From a checkpoint of a small mixture-of-experts model trained on Wikipedia.
Size: 11 layers, width 512, vocabulary 46885, 125M parameters.
Experts: 304 bilinear neurons an expert, 1 pick a token.
Training: a variant of SOAP for the experts, 538M tokens.
Below are experts of layer 4 (counted from 0) of a mixture-of-experts language model. Rows are named router (the router's row for the expert), gate (a neuron's input weights, with its number), up (a neuron's input weights, with its number) and show model dimensions 256-383. Each number is 128 + 32 x the weight over its row's rms, rounded and kept within 0 to 255. Numbers have three digits each.
Before each expert's rows: "gets" lists some tokens that make up at least twice as much of what it gets as of all text. This comes from a sample of Wikipedia text that the model never trained on. Tokens count by the router's weight.

# expert 3
gets: " of", " the", " for", " with", " on", " in"
router:130135124101124101073115134148097046177148098073110121165166160151145127079134084156132125100070159092152181157146104147155115076085105149193111126187115148173170098117177114157129116148097136123118077136103172183096135183124114092143155096145116110156120108158130157112123088068105108113185068090169118139098147111080132051110116099096188182166115071118103130087147101164138129140076
gate0:064145102152161069166135099123108120116137171180062101145119091097170155142137147074147112117068134092130111089106113145113122085152113173114086134096177111081139156182137092112127064168162146129139130123121161115189089117118135129131107131115072091134122094105072112101124195133195124150176141080122168084140113097118135088132101140162124166134078169131097123182089123102081136155115
up0:087169098189167139175142093135120196138151115135093086155129131145109167168150112125110124114148080134094096141114109105125145154101200133117129051141088184208134157064155163178076089185162082079160192120180141163111140159123099105158143148141117145145152181136125072141119094135156045192177115158122112117104088099151140183124110152085081117134173137163143087156166104179132091107144
gate1:096175152043117147083161095100102103120128140122162121107155130097149143190118193088130095119113143136141110102173103130135100136101118075106132137125125138107115137179128138114082117133153149131117131186077113138105118114137171090139143106180104125148104132113145185114080102200123099095115076137140189110097133093167116155091165121116111148126166117094167107129064120104104151158150
up1:111185062104118099122104098109145103106143095101111154170110105184088129153146115188090132143140131144168117166110080108121105120110124157114158125167112122140097187111141138129122135079070114116118111160181037191127095136197131132142122089107085108173196073094213138102066080139154133075065047094139153086104107064087115134144096144114103112111092058094140127121095123149154174160145
gate2:122179093081187133150160148142126086078114148168132186103109111086137164164094113129167161126116077120162127170145108172104087155174128092122101112161141150160130077096115088114138089134216112149124143147147159114189118117155134139192148126146149140127139110131158136169127125134090075121176187156116125145096159075108138156149073127121147139164142142161078119176125156143059084159161
up2:135074145200124198105143104119122089164163119127139108165140128129136148146132102057084120150202095155108157144146121155143127075117142098102138142085127140088151098136088153065106183196150150122055131097138145085130111129127135083127120070082139126148077221163141090127147183157143149077049155137135124156139122104185178078095136208136129183154131140083135177140119166210174115119142
gate3:140165116106109118122089098126173082104157004154196115156120172162117113098134148155074102135129119162163145154117126146048127157113141125090105170132141200126112146175149152172176108172199159119111160132132142125092177103128117122151100161189178114127054133135082126101160092146171148163112145132119144124131152121137091125136166057061147135086141147093191118153105113086159120135144
up3:064099057125172152109094072120076139100102143145091100133126148120155162050112146138116138139139151182143167113099146097160140133097151131103106096080173096065142147144089140232115139133073101104086121118129156148147096066110175149083057157146176101128158085117101118169132131085131124162166121156153124108123124132195104167156082167165143155178160163095154123095137155135122152130080
gate4:117074163122149165121129074135174166102090154169145095134153099130159078159103123152182139141191161104091110111169142117136156069193156092093128134111102136111127078097182126162152117156100155166139124086140103182081169154145172130130116145095065135117133124118094149096088100157110153122151123143114128084180161147063101105146124219142117141115117166129040149150122136170137118160100
up4:123127138063152129162138086152164185104118179161138113188171140102152117153138106134134107145153186078121111138193111193110133104188114113148188115141173075145099134102146156194165132084151118165086104118150114193066239178141164134104097148099112164115155076204130092104116134150122157162172131164133112097141162118077126140124111165195105133116184142123045142151118139157101175144136
gate5:179099184105153129108101018146138106141116094129115074128177113087096076153155110124123115075121133089159120064212157114128099181161168168131121115147127109136108188112175171131109128158110083169082106149087154112128148096091145092150158109158071099087097134120133131135083103107073120062131119115186158057158103087098099106149151114076119128175096143138136126107090182161171147151118
up5:186094186133161134117132138142136178142123089164110101131125165137109102165142136108143118111116142071162115095173132135143058189120137114141127131153136167105127138136208137155159111119122112106090152139111151165107125111097132120178126110143101088168065148070128132080067082145101119131101105123141112125116065124095107143158156129068138110182100185153123094119107124206187195108145
gate6:153122148101090113086111120124166179123165134116178147161092117101136166124171132160163148111161104158107147141072088087117158123079153134100073116133138128171119108124126157084155130157183124067120132137114084128148073175177129170097139117138083075098171185193116170096167104128123105100199099156122159162144099154148108146076180166103136106107093117055117083119143143140130076108151
up6:094095125125103170166129087088075089178112148084135114088140131119095176152114105142143112174075157118134115116153127131135082116154143103145141119144072056105112117125114135121143129209145157213134096105206187137176170161118100087119077178153121201109097116137131094150060142149126134134132075106188125096116163082103110059101040110122126150163148125176118131152152101159125127107139
gate7:122200098059151142147115163149194090119115114127133128121147148099123162061078160146164106095151183120126181172116153118140145103126100158159082126103114133128122150140057081202102129173143126080126098115128130125144099085188113141114108171144117109117087096147216088116146076128122183181114093132107116155076115134110150191093143121134070140140071116091113087168156122161168157185176
up7:144115058127096121130199141068150081151166119092135132079103149106145174123087074136152159124149169133128162064072113058077161118138087139119133142165140140189166130089198164190136110067191123141161162134098143136153106129130102157120125113169141093070092135193097176179175101106094125107108088074098132081143119131122144134133154090180121095134129127173122085117114156151127134132098
gate8:140149148093090066102142123133192110101126048144085158108160175108080151142115073107163140075167126089145145142100110141107124224166093134153068164086152080085112138077094073114121103161143133125108122145078097113079148129168158138180075059112093166140096128144107112147172095173139143083145148140134134104146109102148121172166098195100104159143165144077161098096097154090138190170149
up8:127149113125128134100071113079180120139104091120098115164130128197119153130087129110068121111156086070161178177121080136122163129222120139081118142124136165139138109079143152181149095096164130128177105118054117163117127099101132142127148114127158120122048146139097110144110150127121155095129152101113103135141125143087107151144148121164083138163108156115141124116036127090127120202139
gate9:088172168149122217103106132110137191130138086150065170120073105110149120122100111157111151104107134143120136110155111090118156149115129142122163116148098108170169136081114167123190131105117088163151102120119066065106090082077159179092108122162149100129112097170096121144139160194146086155116165129131109101163123161124182120093087078102107141090125130180225131156116050084163122157120
up9:159101124120125127104120135138153123138125112136145128133160176089111086159111054094150129106145121114137166118071162177155126104128131042151153128102164098153125135115058171182089104103156144128120163175169157181121113117106113129151176138128104118158163130104098159146059177087156131141073131110121104114148131135147117136082099121143116080172131131112193172156129107152183062219147
gate10:174135093149072131116141039111137111106101098095113163123167085090144115122154161104121146101135117167173082089157091114165135151169161116117121090081111118155192201150140112162108114167131069129061119125074127157143083076160124195116145149119153190103081158128084123114146162102135069124116120155155165143093146122092124065118134049118096132178171065132117123096097167124160115115178
up10:108148166095177156125130174149138175131161093113133136150066168146114105107105089209122129170136117097108177152129161161072103126110153152146133164142139078110088045059084131122147146078097156105183114146129121133106161165127156106146136122157140112167145071131157133136105144160134170135138140120107112146099164091216155185156132181124159146107098192117098151181209088117143120129093